Weights of a small mixture-of-experts language model, trained from scratch on English Wikipedia.
Training: a variant of Adam for the experts, 601M tokens, 5003 steps.
Below are experts of layer 4 (counted from 0) of a mixture-of-experts language model. Rows are named router (the router's row for the expert) and show model dimensions 240-287. Each number is 128 + 32 x the weight over its row's rms, rounded and kept within 0 to 255. Numbers have three digits each.
After each expert's rows: "gets" lists some tokens that make up at least twice as much of what it gets as of all text; "comes after" lists some tokens at least twice as common just before its tokens as in all text. This comes from a sample of Wikipedia text that the model never trained on. Tokens count by the router's weight.

# expert 18
router:106143150115186102160086112096151169191097105156166099149090185147106092059173089103086132109132221095138160075162150124152143085091073129096141
gets: " |", " the", "'s", "The", "inal", "en's"
comes after: "\n", " |", "|", "-", "–", ")"

# expert 39
router:141123096127146166119190141059151120093120142111152126086114106108176138080147149107138121097136142142111126128152116094172088102093141119092159
gets: " |", " 18", " 19", " 26", " 4", "2"
comes after: " |", " ", "%", "°", ".0", ".3"

# expert 57
router:135132084189142161117159122078145124134095160094128134118147119056159173055171194119131099072111168135093127094112100097155146082074099138138108
gets: " 2", " 1", " 0", "-", "9", "0"
comes after: " |", " −", " 0", "\n", " +", ")"

# expert 62
router:121116117079129095125126141107097143111129150137125088130067081086113102091169109093140125118054178115091120141148167104116083103105103151090102
gets: " |", " a", "-", " as", " in", " was"
comes after: "\n", "|", "-", " ", " Preceded", " He"

# expert 6
router:158103095120155147117195131057140134097126108130141119096110115113170133081158145094151129085127140139117122128162127085155100113090124130106162
gets: "\n", " ", " |", " 0", "7", " the"
comes after: " |", "9", "8", "0", "6", " 4"

# expert 30
router:168059097134083096130108114099165095109107152129147140177180097136126112125117118092186091096069157175158141052127178102108119105140083090166081
gets: "-", "|", " United", " League", " W", " MF"
comes after: "\n", "|", " |", " the", " W", " +"

# expert 14
router:136112098129147161113196121052155128094114121117143116090112100128178135089144149115130129093132148135114135130162123092171095112098143121101181
gets: ")", " ", " an", " not", "\n", " a"
comes after: " |", ")", " did", "°", "0", "%"

# expert 37
router:102143108125172148126140153098110154131074166109119133066077109107173139130113068098124133148111166084128165176220142132149174087080059160068082
gets: " |", " 0", "s", "v", " ", "u"
comes after: " ", " |", " 0", "===", " Team", " G"

# expert 21
router:085177097147095174120157159151117066145087122094112154158093078127183132110181060137102144108109068171122163089149137092160099083075201096166124
gets: ",", ".", "\n", "s,", "s.", " and"
comes after: ".", "\n", "s.", "es.", "ed.", "\"."

# expert 5
router:118142116147138149113182169055118112077138160119123109096111120113193125078162124113152139105122159139109104150138129091176105092091140119092157
gets: "6", " |", "9", "3", "4", "7"
comes after: " ", " (18", " (19", "–18", "–19", " 17"

# expert 12
router:123086115143104204143185206085158090131122167091156116162071150071132088120092191108143149106086139179118113101145116094132102105113157139154106
gets: "\n", " \"", " with", "\"", ":", " by"
comes after: " |", ":", ".", "s:", " 3:", " 4:"

# expert 33
router:154141076127130164129177116103142126118141172127128102131120103080136167151168106108146145086146153074134155133170147073168093096094110140073162
gets: " |", " ", " the", " 202", "2", "'s"
comes after: " |", " ", ".1", " Labour", " Democrat", ".7"

# expert 23
router:175131087158111111126169120075167163068088119118161061085087102118147140121137148120141178127097183099148093108147085140167149091131117072073173
gets: " 9", " |", " 0", " —", "=", " 1"
comes after: " |", " ", "\n", " ISBN", "-", " \""